Weights of a small mixture-of-experts language model, trained from scratch on English Wikipedia.
Size: 14 layers, width 192, 33.2M parameters.
Below are experts of layer 9 (counted from 0) of a mixture-of-experts language model. Rows are named router (the router's row for the expert), gate (a neuron's input weights, with its number), up (a neuron's input weights, with its number) and show model dimensions 144-191. Each number is 128 + 32 x the weight over its row's rms, rounded and kept within 0 to 255. Numbers have three digits each.
Before each expert's rows: "gets" lists some tokens that make up at least twice as much of what it gets as of all text; "comes after" lists some tokens at least twice as common just before its tokens as in all text. This comes from a sample of Wikipedia text that the model never trained on. Tokens count by the router's weight.

# expert 28
gets: "2 ", "5 ", "3 ", "1 ", "0 ", "000 "
comes after: ".", "-", "–", ",", ":", "/"
router:123167155127101117102094136134130083184120120162091144121107127109135120194076085124131088154109120112132154178106078202145102139177148112139154
gate0:143184080136076184100089172131121147133108114137111119133112172101161091109143129152144105156102138152108121141155091139176170184192064114178149
up0:151145134138085168119094123108071156132131109090137097126126167078154117134139118171152125164101128170132122102147095089166151175220070131124148
gate1:106135125130085149121154096158104099136106131092074099138163181141168119108068093102163104151133119069134159128150144146154117136095143107178167
up1:148176118148072131126147130127115110118107149038109130151150117108138127093091066121147127130115139120163134137120146137138125092067113139177140
gate2:183145152105106126179122133141133115133157160154127035130143121124160119031073071092098086128143107145126109164144089155118100089184116141157174
up2:197160144151107105124115149083101174140212130133134055120114161107150105025098086117141090106124083129109101182122086167108096110120130140141120
gate3:136122133114140133117120165173126117153137115183161136184141124088124159149170072136132129116083175110139122134151141120151184154155105131153136
up3:145160147117131142136105170159124097180107110182176155157161133089105170130149094125128112122084161102131111147141146094108159143125150142163149
gate4:114151090147083157101118127142112140124142156153120165126154140117143198126088069132120115122138144141154160127172108151116136137105068124093088
up4:108136114153094178118171103109115134162130199136134152140140162092151162111138063132114074092161138104161131108187119161125139149115101138112066
gate5:085172093139132132084144119143106120158123126077170176104118165179135111130163029081121128149151170137143086190171155119128138149149139140164117
up5:130186100133127161097159155222106111157134145117170154091116145187134167150127064055109168132131165135161069190127122159152123168155146165182137
gate6:090115154125066177123092111116141124200115212132154140130107147077128147152123153134123089106083147155146149170136091150138132137144148108176160
up6:080142166159056162106085150106109094166119109117168135098100201047118164167090149116145104101075130132143177173151106143131136140119154070177159
gate7:134171131105127066093122121136075112160082166174136087123114083127123143114049071124136177142091179098176205104169126120109114115118149126124127
up7:156121129108125134089131159156094129151121120133158162105168109075132154071093116123116094109079096048139166121169127174109148089135121141169167
gate8:108207121104071151132113128141121080119126184144113098140153105112096165151118123107118100143150155067112102159106116176156128125155097119163149
up8:117235114112084161117133141131113106149098145150114098136117077126112121126116101108135113162143145037118149134159106162136120094136114103141186
gate9:159141098099115064123099126065146083109145101135112105096112108153095121181118119154140141143046178157106162135127138166101126114136110087135159
up9:129125102083110053137077117118108063110132143148096103103077115170129100177125147150115131141043176150150162137140115179126110110135116130178152
gate10:127083116076112122177156147096149081150123116133135051130139126104148130124177096132141079157084139145111143163096071187159129158155113136162149
up10:115106120052105130163171176100170023171111127104116107108148111146154139134171084108127062160130137141160138174089103182136121140122107107161155
gate11:156149144113148153218149177132139145109130163092152196137124166138189177130159073095108073128124163126097151086122136117118164133098166153176169
up11:150134121137108136199111189162114143126127144136145173162125168119148171173162077064114094128104131088085126075117112115089171128105137112187151
gate12:123163076115096145114099132162152088141202123141113088170133118083108150116085146119118127107140133102121120122112095140163173098188066149150148
up12:095116094154096177130180135111157130159174125098144110159122127058118160087136129154135081137122157102090106108116122150162150112151100144140119
gate13:087121119094176120124184104138107070095110105141099117089182139169196105128091056105139072139095107116086141160131098154124134096119065064150165
up13:083088100103185129124131101098105058141139133167179134123161130113167085172077100097153157124093130164106146169119086184124133152136088088155167
gate14:130127120143124167087079117187118155182132162184184182085106128097113116162073109179109124176092149090115128125123125172140126137165151126075164
up14:182124108161121154061062150144147173157165114195110184086113093117090116139117106171148121136111119049090125178141110192137133150142082090150187

# expert 57
gets: "| ", ": ", ")", ") ", "N ", "\" "
comes after: " ", "— ", "0 ", "% ", ") ", "1 "
router:100150198078096091185164119148149124156145127133082106155143153078113135109058087125056131182136142120137161129103125182154143090192104173108134
gate0:112125140146137176147169123123127129135125096069095144141069119151118159117164118098150072132153143098183113148150139118118197137109068092171151
up0:124140106158150139092132131103141133111106155086117133129102099177144101127190141132131070190130120077114142189139163093070144100100097123142155
gate1:106113171066107102194135095114206101128134131100080094144125131151128183135083122123106117213109109195131126117112143144140183130116118141151153
up1:098104152069098081132155125126171091148113115134104070117139114154149146177116121131106093203109089180107128156108143157121189086147113101147182
gate2:147126098123105195155184147135121146118150105120147119190142122049117141127147180092119129137167070084129125136143117170163110091110117109175173
up2:173131110141162175155152153114106132137147128128185150148119130063084123140147217125124164202130104106100161132134119190152119093154129106169130
gate3:141134147106110131090130069132097085154138125157172230159144135150127114124134105160093149155128124147138139125149123155160146152134091092105167
up3:138119152129136140127132071148097069141132127158139191104170089119108107128147151125070108167150105133074091104110139144108162139090089106114138
gate4:111108129126104120155119096127119130162137096106112125134089130071131106131122158131109121109162107165107111166121118096156101118171122112082161
up4:134123145105089147141161107078177129138119119108074127149127151106169091101125116147080126142115114149115131146139135155194143075142080152077188
gate5:161138140145140144183114129161104134117171152113112136144123101026105168112082113101137128109095092193124162129113174141156145164150128168130096
up5:153116140124119138157131117162114102105144168109079130145140109043103161059094089098120124078114105148149152115110188145150128160151104167129130
gate6:180089134044163148163133148091180111082120138082122153135135171088133106102101135152069087186139184167065170119141135124162185110122099100160133
up6:170095150034157133214187188078150145050106107087106140138147163090132129105109138124079093208170156176121170110147132135162163091159083142176111
gate7:074126122160082138132186198061176108110120155077071102113184122114077098113121147114112091183138100160111155143120149054158111140172055130217149
up7:109156131160078136133135212098131081137167174106073149071212110130103064103136121144114103166151144133139147169101151060141126069128091184197160
gate8:083145120208149137184147128097150113124159092098155147133179078115086102103173137102116115194106085163165145084133125087136161123119078144111153
up8:153130099193173160169149159140193136143189124156190170148147106097107129088189152116076110184074112169174147103136113117165127131145099168120158
gate9:104114167130149089108148131134149127145117125121112084122139088184153148096130072158094083180126076081126135188136092156151076101085125103132129
up9:098076173129131111139145112118173136114123093086118103095106119134087143112089072181116120130099066113135124137111117177132050111130103097133122
gate10:159084132127190124118080115097163166066096129102101155081099084102135171198172159119159144180147122166158138126112169152157095114060138111091075
up10:132084183128134184143128120079168157110148115088065133069104074096134127178187112133137093146150091171164102156144162173178134158109100125143116
gate11:129089151110141123147153121108238101167131115066089159151203041129197132189121140159135115103138147191146101127132115097139170104120110135119123
up11:114086112097128061088167130121185087187125138123152212164211052175146125176189129171114140092139163178127137151120107122133219135120125160100113
gate12:130078187130103139118146120100197155097101122089115141139069119087083095110139152060115107106162127196122098156176121107128152145110083161100092
up12:128055120132159167119144040097191110098085140091114168106041138102068100130114138100065125108166070162108148166143130109124158131139090113140109
gate13:139130149139099144146125123130111121105079168139136070176157106144132145132139109164203126086193142113083110168130131156123167123207092123185102
up13:108118151172107170163141111112139092107077170107110095158134115150144142118156136146144121138181080153105107154136094176191176135192076106131152
gate14:153148142051139132118116113125103137135153109112084184077140096111225169110094085154136101124140130084176140111081122167134155116087135126128153
up14:084171136102151114117107098148099129127127095130131176103172097102190158158098091115136133126075108102149143107057126149179121161098118141113102

# expert 71
gets: "\n", ". ", "o ", "e ", "i ", "John "
comes after: "|", "M", "R", "- ", "C", "L"
router:123117168113163095155140106159184074119135128141128121102132121121176108118141156138137094221102127160161182210110171190137114118152150166145113
gate0:053099164141132129159152140173121106160037126104092125150140163160065173093144161124108149142081197162153162131164197175134104139161156097123139
up0:081129159145147176163122159132164087063082121077121083119155187133137138106108154088134092207084161171126126123132214126125150120189112124191161
gate1:120127165121162153131119166164189170094138160155124151152087136112141108116187122152131060173084125153160081113150159141156096122070129159145152
up1:112159128113151156076112148175172140107173190170117139126090156114153110115141123117103092177094121135170120157166166107143130131099146162123153
gate2:143113108143087134132137171118119086100133116164100112203113131111121126124162197151072097136141119171143161176114119098155148159137115159161176
up2:188133087121113131114131166121130105128127123163094147180091145117091151106149163080081085130125101143162158184121108145133169134119064172162116
gate3:115137110143171090121074122113199154086116096140153148136214093109130086107135106180132142101129093124132106097153144075160142086137103158127189
up3:140142125103178081128101101084163170078087124118171143171226128120171120125211064168157109093142119144143141148182121112154098145125107163100160
gate4:091127134125109066090130118144129148158109112094160191148114207193114146096147087182135153075089130172133176108118146179089129059129138097106096
up4:072150131094061041124130147188103150159055120138149199117155182177116160131140075136114173137116134145127155094116133167106125054133155145118116
gate5:122111200169169146157191163103181105119133109143152163148130184101154103162162096143144138126161100141109121107128212131159153109166104189176108
up5:078080146147190120127186159097145081136075105157159127142152194140126112187170096119144126101113093121129160171136177182138146114161096145153125
gate6:146070157119202104126139091140163163129129136092156154090107164158157107131128070117139074162147121156173135120133181162109156123142177138143092
up6:160083133130193092125136122135175161117133159125191142109112164188152124167117102156157074187126107119140143124138172146106154110128167105161089
gate7:118086143198154095163155114179119115125151094119153153128131148165157119074255107122118149194134132197147109110108108120160124151123106136119118
up7:128111152128107120164147050172124088123100067089145117118106173160165121161176043092143131165120132138184128093079141158148131181129081125129137
gate8:169103183138146087142116126114170137119144059101116112106164090160136197127146141162115149152122160122108041123074167115121154150125158148127158
up8:142092161141178137150122140121180116073107062127165120089179101140111179096211132122120097165074136112129035142073155089079126190118154143168146
gate9:058139161147084131094133171078165097100108135084131165155127106139164081156103104115158174101132105060123124125063231114132172097160126168166160
up9:062126169137047120096129164078116090100132116126136143124162090161182079117157124084119172164101126081132140125068219126093085105152120156166165
gate10:123123076136150154163111143102085118137125165103104156116120179136126113193105117152106096107091173202163087144121147151110095189106157121122126
up10:096091138134109146132133176160141130150115156114144174129131158141087200183148131137123095133092147139180129109124137105115141161114130133157139
gate11:163107147107141117154111068098234143116121127169198093077131122130135123125152125139130096175130117124141087106098203125113140146129109138157110
up11:168107163093156108185160036091185142162138153122162116074145091174139123107113136128166122143147104134163124148121180077101139157111125111129107
gate12:090072137157113126085118140123170131138175142155115119162127119115152104110142194152110068144159103144078084142065132142116166153183163129101146
up12:109117105122109094108157133061192151133088105152114091188134139118151109119111152163148079165126111150043106182106145140138167143188173080119141
gate13:144090064142159142092119125123167122170170097121116107129123086068161135174108135151133098172126111179125126114133150095103180129071102117129109
up13:142086050104173152076150172089144114188216108164115091093054112086146098170133149141115150156136090166154112105120127126135166130135119112139090
gate14:065120105142118156162069122145185055114106103129128088143152177123122122113134138076154072130078165074126129116116137093176136176168105162217140
up14:061115129172139143161076148131151092078089103133155084181130191101119132112167169064142096129121156077124136152113137091155116173141126130221132

# expert 68
gets: "| ", "; ", "|", "); ", ")", "\n  "
comes after: " ", ") ", "% ", "\n", "0 ", "1 "
router:142176126090140099112127086144168099191127142158112139136110086125164143142115070137023124135111176114133157163118072190171168139134136180131115
gate0:178167114142098164139122117162172122138136142179115158161072144115113147221167054134088149190080140140142108124115125175210077144177129140137104
up0:143189111136079106116162137126160165149132181156123132130134151146133177169125094131099164151104212121125122161155109151199087135127160128113082
gate1:070128164088167067102163096139137084141121210110129146134107102165132159173090123119096101137109130112106220084157133141111114069132164130105122
up1:060126139121169041093161091144113094151115197101128143145134095143151156172092149132105107104109142104071193091152135124116131058100160120080100
gate2:085156123138122036146075074106121186111143178120192102162130154104104109096087147115106157149093135188107157154122131066099094136167140193116174
up2:077137123170099077137078088085099178117172194160180118167112148117111098076112162116077154139133124202068149142135109067087088165171138176095200
gate3:100123217101132079130088138135185108119127181183096128158165137106164150109174185149084113140080097090120150146098118142125096121105151158093126
up3:138132212105125075117114139133142123118152166150117085156170132095160128050132197160084138137083167091105186125141115117126103119139114181089117
gate4:130156115142140090154094094120221162073127109098159115113141115114109167164182109112114114186122179135128084127078144123174123145097107095131147
up4:137184112157119112125151111129174148141190140130099134174072134156107196147166143081026128212106186134105090145101099147161118193133128086123110
gate5:123131154168126123152120064180157137144080141119126090145098063119150116155127143117144108136166156166124168096168144137059126124094139123133079
up5:132128139123135104122105072111148139141047150119134119152112060135161101139107152129132137113163152164141173111176105141080154131088145073138065
gate6:152206159134120115143118146134079145145027125055183118155083113144095172157110119088120132151111200096150193212125145138150140069095168142149127
up6:109222174171099132162130124139100148155009152062198146144072122142072173151114127097135121151132174135142183208133134106158148098077144122143098
gate7:139138114099117101154120149106201067084178103125130112180133137084103155147061175126106131136124105119135099119045126137139112081127090138210152
up7:088155119130128053196112175119158076084163091093131082175157140083090124148046169104136113131119103131124116139086117112112131063131131143216125
gate8:161145165135174161107132055202149114149084130153097157117094074097130174159161103085093064099143150097206150125135116179167127139075067142132125
up8:157090173129188148125116100185160128139033104133119158150107095124143175158198125048121073113136156141159170154119141185140136139065107124173142
gate9:103133129120150113123093076119088129140153106115112127134116145110155161070141139166077105135155157140117167123167101137158139088065088155159142
up9:102163126138138107112110076131111154145150139133161150104093140129137167093145120130057125157113165113182194128197115110181093145091090163148094
gate10:109141100132128084140093116051118092117138149143176167138104151116059135116106113107115139120048172160158166106069129062174116160156110149086204
up10:124159120124141051156145108093136052138127157177146153137094162124104138120112076091083116135036186125175151106076119081166121183137134164088185
gate11:146186060143176168160103104142131104127106100236135131160132112110183091119136133162108138093107166081132147118121104095123108185086098125063148
up11:139170086173173141144095075139144154141116091176116142114149113141207126150111089179133148091126128084141137124173107101151089135069095133073121
gate12:138169113093068114127179108102104146129130193152074123163124167134112106126130114149104132167121165132103127157147134119163155124168118146128140
up12:143140117132106116134185126125103117106133158144121138145101162120127103127143126082115122162101174123135137201130118117126133128157124143130136
gate13:114114202019135119154161172180097119162170110193139175031079150144093133135076136127077081138120091132118164107118110124106125145155151076134095
up13:099079194063130142177144149120135105135125075154146126063114138138104115124132154112100053133121071148116195131097124057041105150145125087112105
gate14:115118095084096116067187056129103077160087212153081186120119130111125138174138138118119153102102151149109188120128103150103147122156128071127146
up14:116121106094087122053161067138102089158103229151069176103125156145119106152138115155101150133099154148084145083139120182082182085147158094136141

# expert 37
gets: "| ", "(", "- ", "– ", "===", "; "
comes after: "\n", ") ", "\n\n", " ", "\" ", "\n  "
router:115143140075113111155138097183102121193094110165143105118137173148158114163078135110077111117140161154085155170152116162157190108158132134104145
gate0:161147143149176193146154124127126158125116144116101177156153156114101164091131135077132127171126165130116084127116130172113122171154153129119169
up0:188155145121178159137162123109130167106135158104136174172150164117062166080124123071131128147125159137112084095145147165125106176144144109144177
gate1:118111148134184138177129119089174095107159131073117083122068013146117140105143147158096144129143157142085163099148104112080150151212108097109082
up1:141095122137209135156133121132193115073168126065124115117075032157163144111140146167140119138143178179105157082165101130098136137192127114120096
gate2:144145153130173181143105098105065148142046169100099144090150102147196116110103141151168116111125160163153134109119139076145125094211058152186102
up2:135153173111172167169124083140089172151056130082105084107152125164166119081167114131165118127157176087122120145135117094188147122224101149148100
gate3:132183114117184099075145131122073173114127107121145132122119119087142163069084140113141130127098134102171143197163077157138098186163146132159100
up3:141158125136178111090135144148068139140146101137128119113108149118113147077054140125114111147089127115179134241147089135159142164191141130182098
gate4:119111148115143143146120135142126138130094113134133106099138142149075178094088145155116078129135154095079102160152093153094166185147128083203107
up4:107174103145151176138128118131116155102123062178173112117112186155103163077103137096137091133141137067127079124160112153113141143138127133214180
gate5:169082100174111133069148129123111126169104138130072123163170161142125140120141150107066142085144103130108122083189133138167145099160197078158108
up5:169101136159122083077124149129118091160115141113070107091163160139140174126111141154047127110135115105129127095129155146179162108170169119171116
gate6:106118112137115096061125153082124152110137134134145173176149081127190116116171146129118147128122189139111104120143102095072134132131137145082090
up6:100105087118148102031123167117120130119133136169154139153141085114162088121140150126103163127104205128104121168182091079120151154110138134114115
gate7:115196167140190077152119141111118157112161134111117144160142070128216128133149175077141110157078182138113178183126130135131127130135101135143069
up7:141193170158174060118116108124115180132118136063108139146100056124189094172130163071157119151082162105140200152135130152083105119144119140156040
gate8:102173162094124150132158131151117106154108156142091130114101136157090164184088115132119131141128106128149080141166136124158145134161187116203182
up8:091203148127139153148133135139129167158106124133075143142116096177138138155123142148115117134150121145096096118175118089184156148118162109176181
gate9:128136132123097117055220069124133120156128196123134157145075161160067155112083117183097129136148139086152116203155120145155147095137146130102133
up9:067166174135099082060199101082131098134129117145186131177127154125109164133141165125103124099131134093112078187145112149143176135067162100087167
gate10:132059086082161123065137119102118086144087169182172167166131114126167173191108096152152153126162144147136105122156123101235170104087168081185137
up10:137081115071148106083110129099158078121096144153162164178142111109175177161116092164118138128160178149133134133158106069224158117118156088195132
gate11:092117126118127156094136109171124121077128131148140186124100164126135096113129088121112094086152136146158185154130162153166138097109130202135183
up11:137122152149117164099152079132087141103104157087100210123099155127135103085136093118135115118141143140156189153108176148137134092114126198136168
gate12:112062155082165111123147123130113124124096130106112092110190137186166147134112118157089142139102137144118173195143129157127137090083103187169150
up12:106050153117173107144171132135128137132134112120124130095218161168165120132110111118114153119116086145144153182114131159124134088098100180157138
gate13:057162131105099115163146135104130152161096150145142107163150108148199190142149126099076070129137192060086134106189098157142147138172109090144085
up13:090135086132132171136180166111142137117124086164122104134120118129174152081151155107125087156158156073120141132158089171128138128132135133117118
gate14:113170130100100108092168115175105129154142212136134179145090167166127140145102101101092119152113165155117111096129126139117174116169097122131140
up14:110164115070110081073184148172103113130124145139164166130088179135112123113113122107092092143116122173084145136146145162089201098146143106063167

# expert 5
gets: "to ", "not ", "can ", "would ", "re", "also "
comes after: "to ", "and ", "had ", "not ", "did ", "would "
router:164134147089167114144130077158144082113118174098163090094150182086146150118107148123067100147141145110125159133083110145165082118174091139138182
gate0:148066127235163158062124157114171103104151038120118176130090128102101137146133151133199133170147109138127081129147075140207153123097118151141155
up0:120062160165156133096131138091175114113146094144184202084072119082140125120116123129188099161140117136087092141149114103128124120127102148142181
gate1:172124101186118154085171123100160163151120152117090139141133172081084171140139190124105119119169105125099118118114187102114075185151144146173083
up1:154123156111107157119168125092153121186092110120095125104147197068106103156158168146120130134127099114132173116127162135103117137153141177178139
gate2:155091147126154156121138088103167099114115154136158105084125124140132143123112140145120159146099167103090167111142140128139143172093178171141077
up2:133129134110145170185152107099152061166146175083180129095101139112126159138165145119078146162089127157062150070095139118119086184143135165175141
gate3:137110176113151159168154142095153129156091169106129166053135107118152147114136104159092112119119113092085159117077174122114067154173083169079152
up3:137140122128166127138172096138141163116112144132147167145137149095099109082128114131173148111153137153080153115114186109148101164163081164141109
gate4:106147121125116092134105139074173121104103079086098098142146160064067222087120136107054093179069154126131135128053111135192080153064168111131134
up4:150166164073085121159103115173132128112135141124141130089167123119087125119098140085080156160149139165119160081084120118124076166098105156136111
gate5:115067148085111107072112136116108093098155161071157119126139174110089083081098192060097130143142089096120125071177134120150164120136150100112159
up5:111082115144137084116116142157110151130141120150154122097151147135137093055082205073127114160125114060112142095156111149164170035118143064155151
gate6:101095141122113193168124119121177189137145121068128120139161194061135119176159139165144084167160190075133144126105120144101106121160174084111116
up6:141143120130084143134132122081175178105116122099177103138161173075089165168156158166142097113203208136108121097132101130169107176142195092179141
gate7:098134109155162111099113161077140065126078154103161088177128146165131084133164136113120103157092115135147152092125133186084165136126106123118118
up7:135114100155159166101123150137127098137074131153129094153120148094101081121123157151163085159104108136107124118136118169096183131180141086151104
gate8:095137071195021183163098195112102156096101164141105116181172115113095121101105135057129150127120105140059149142114137135151142100099159139184136
up8:167111133175106139171075141138202114101135152148136117102155146075091190129082165124152121079173067154114110132142094111164151107057100123143083
gate9:158152142133087133081099097145186106092119204208101161138184106154147126117107126113154188156151166144194129135209140106151125133121087097163106
up9:133149107114113161118116070139155099096134137218131087150148119120111101127104113117133157147131134121147073120188128101157075149083092071161152
gate10:104113156119110072132152165143092129119085087105156134154109130102120140107134212160117153146082145127113160197104108192132129133156103125127189
up10:105116139105116152114175072123110090110122127085150055173084172059120166124094162137108153101085149064169125178119080154169097144151146052149152
gate11:184152125154137119144134117122145123132114111098113136124141164085162099132142099159170162164141089109075123114097118129092085160131084102125154
up11:138131135167168106090149142138115122115128151171162154163202167124153076088132132194139133130138161195104163134143144157120163154188127118172177
gate12:145037133128180130118103104133165165117187065102145129098107151124148132119068189126146141150115138130129180208138098186104187154111108080166141
up12:195056135141156146134104111215189077140134060140109119133113127103087189183119186173104159103144136115174152168075134155161139165156049093147132
gate13:106131110106154127184173118127110104169120153098122100076121139175136136173130147103140097130105134137118150106140173154085164135220032162129117
up13:131131129101143133157166102115112139140108113079139084100131146091163109103135141088107146084104114104109133097142165108129128164217070135197151
gate14:115149111139093110060149143140173142132127138152147107103067113081135120167130106120104075108088144088117142123117133080105177103120177127168067
up14:159122074163146170089140143108167110129105107101149087135056173095067101130125120126157066098148136111122120143111111088157136148115150124162124

# expert 8
gets: "to ", "–", "-", "into ", "for ", "/"
comes after: "1", "0", "2", "3", "6", "4"
router:134133132102138140103120128141134134146067151141096159098129145143141066153103083156088103187147125165157128162104087122147138126083144143108129
gate0:110136118122125124114171153155155109136150126127131176152105138079111092094088126136082121216080142184129109224148123161117096126103178103075140
up0:103094111111159127055167110066116120122131115166147176162088163144110097139091139133077170212139159153100145203160136145093085179154198065147156
gate1:115111135160143150123120073149179176110143193123144152124123072160106125149057129124084120172118125096112125068093193169120140097144191128191158
up1:141172104161199150183118075161170124152093170082172163093142114143111104153048129129060104168089140118089106132128193137121118046116206182152182
gate2:102156153091140124148148097093092091111139143153115110160136167116102085166145101150143120125133119136159132110146121116160097074143174132178119
up2:109160166117157118155170095108173128130138086095127062160215166155139150148126151152137107172138105138094132125175129122154091040110129099189148
gate3:134151146118137127171117167145163108137153114079119148174121181107154155124090120116130141146139084058118141155113119096076128182112145102146077
up3:090091116117093112120129091116162131114080158141080167174136127089082137129106139112115120129101115081102149162154102118062181118123167095135122
gate4:130171104174117154124130185162133135105140220105114143142068105128093081131119118196094095130103139137196125124088140162217095134103105180053112
up4:114129129151114148065160111138149185143198200103066135139123096158131114114128114142106137177115120109152125117103096168159089105123051189105123
gate5:100092161143068122108095199142132111164110199163076130132107132184119086167124143068147134218158104128135130120114091133060161116123150158125164
up5:150148159128129136143073205179176084185153190081131044117138165137178145125150166073131110189122138112112118139134099117160114082139111161132177
gate6:065130141135129169189114106136155148131124122038135142077187173086128163118126082095141122154134099123083083111095103165182088130078109102175097
up6:032145120161087148141098129093075177109087171060123161112155132104125144121133030086119133096143138150133091133133115172184096123083137131135162
gate7:157076159120095125168096159067117100122102126109089075181077118145128138178163136132093106136119099113100131167120145182140134118103118138220149
up7:182082159167091171148107182063100094170100125131087121137065093170147108147165144108099089132150067124127107144161136143113138123084086143185136
gate8:127108163126091108144146104135113156140144114114166133096173132107129155073030143175120111129164196049108198134148107125113129088120095084093115
up8:091150109130112124118187085119129193141148129108142139117118083128103145085031076194107094165112189068084162138154129124158112099120146081142123
gate9:130131130095140131130212110136074155099081193153176183124069114094119129088148120111128123092162225144119137136167122148139129129117115148172178
up9:116125136105161147139209180121115164094119193122185142099080135132150116106142128125129161148188200149092130109154123129128163100098117137198134
gate10:146125115157201152109157154142169143143160152105158145081137079097089101114131147160088056122136115152165139145126149156192154142098147156164066
up10:069109134111130133099071135025110186129132154118168147092148118072148127146065105130130062140143171125165146122176059115141179115125136143205095
gate11:148090110159222125137111143155193091146135098125154093114114145110104129095130148180121143108137073135164124150085180114162156111120172184122144
up11:172114110115165134127103144135144125142153091134115117129088115068146175109153154136122124123143103130210137159066116086179145144140148158117119
gate12:118162113141184132192051113157156160184133096141117149133167066122127129179115117150145132074144123136105134140087107113092158159106066172145135
up12:101169124143205144199071080157124157187109134148106147147185065112135126177131104137117083107134107127107123182115113129063167154115054156155127
gate13:094122134195146174073106135074122117116081175133080166051074138160126095120161078117111080095101121109218145147128115130092143140123177149102108
up13:122163139138133146140106090109128141103081108100099113126120166127136151086162059125152106125105148115125155116126089105106131136101159160168066
gate14:154099146110113136141113129182099124110126113106151120097117187124141119082113135137094115164144112185128114094137156131102156105090081133150185
up14:202096141114147140132112147219121064133151158151131124073126163122140115112116111133101100203136119138158133073100170196104154092094104146156214

# expert 15
gets: "| ", "in", "en", "4", "ir", "g"
comes after: "a ", "the ", "an ", " ", "un", "A "
router:098141169128147084138074061192113098159130181179197078129165110141158111133112120087072085133106127090117117164071110104145117134151143148155105
gate0:148129081158146137126054110091146109089161074103163135079112100129120165134170132112151114135122138124111073114080150107197126096068168116150100
up0:122104087102086137131074121110111075081137150128134149099138076147148137094203099102113103114195125088116099090123148134186119116123167196147096
gate1:103100114148227139104150097122100103169133184107095186127105138029145136082155183119129098117134115105140116095082135148154146138108094129155107
up1:106161107114182120084142103112112111167158180150073189150116132047133129090163156143119092128102152122171153115103115175157150133131106130117136
gate2:165103107087155120141121060163121120072146188134159086175165140083093126179145150107096111132106152160120080105115101162209139095131084176098145
up2:149093125131132112144120082147085107071172158174156100193160133094139167157154152098087113142067136093144101067132156144155168131106141115147117
gate3:140127100125199116129101054176062097133093120152178087164149118112181115154178113141133094118135091159089140076151118100124160107138070138148113
up3:148122160096155125098151061160111101118108111155169112198133102082187130121129041119165105114148103174107121148108094107106131112171095149113162
gate4:105069195098117090101124076151214086082097141108140100088154102110124183094091134101127141119150101163097164114066112097184109130121132102121128
up4:054090164127080188113144064091138084091110140137172075152130131110129126167093142121125162132145137156130133105104135066168105139114138072209134
gate5:107118097148126144162089140156136120178116123075117091123140111090118114106082191092116131146153096091147155136125147089101163087050167202162138
up5:100105153128086163178062144119132124180115125082084085126175116097146123139118167080118114137141056096155160089100138105076152116051131169146148
gate6:050101128146113147105159155166058102157180162196115080134163110126100103165127146132116125126163144168150132048135140107112160127173043104132142
up6:081128124169107165103121110210052110117130130156159114121148152120123119168144164075078160112144125144147127066131142085143119161128118127168103
gate7:087089123173148124158117132124135132084137112207122103151055155150172097112101198133120063119113171153095162197096139151102102105112185179167084
up7:083117070131125140135156114104108109086151076163145086159077135127112129118131181094122090105120109158106153103087132141128069144146127176148109
gate8:134137150135150102151055098132161059136122118085139082130214151161142155141136098119115127192070151099139108198108134113226145089084116106148105
up8:119141153112153184126093101141201100159125117147151103113180115173096145216089090149078136157103113100184103180069132107161135133129139111129109
gate9:144179117160177154179089068144155181114092196123069121075103115058108112129060145131116140173124172147129108165106154102160128155127099099131088
up9:101165138155159155160140095112113133113087167188130122106116134083116113183117122134075095114148135093108101162104116090153121181130107112193094
gate10:109106091131148139113128179155103123125146154133153116090113113142188160208173118073109074113124177125106148136125211089149122151126161122186109
up10:119134086152154105125068163176138117127149135125125086074075110121158130156104162112155076129138170183105151093116205138159126128123159120171114
gate11:133114141123130142115044098194117099085181104115169120137167103147199147155081097144132115145080118114084108095152113163160119104144055179130115
up11:090113155140146140162066118170111109111176121094191113145179143166188109134110143156098072181077084153109098145154125188125114121221158149153141
gate12:120180176113127134118142167163200136121154153134146118118126185152134124157133054101169111142123095108062121093118130141172171039241095105181122
up12:140148109176096133131119224108158122120166130124168095105144154153138116125146088124179112139141119120076104084161125150215189026173073111141122
gate13:102115142174121173169136104126144138157167132060179134141120131065093117125159172108064097087081137136094135123085160093162121161082147132175105
up13:138132131176105138168151102114151142099144076061152083191100104083103059080159139151097072105097137112052130133080129133154167104128144140169142
gate14:078094123146155053116094081166167123114084147132149111161104081162134133092113075112135120144128097084095123204079094119113086110113162166129145
up14:090101067134130049119090073153129106140051146108158074130127118142148136082140150107154123136126125124092159174091107094090124131078154144153113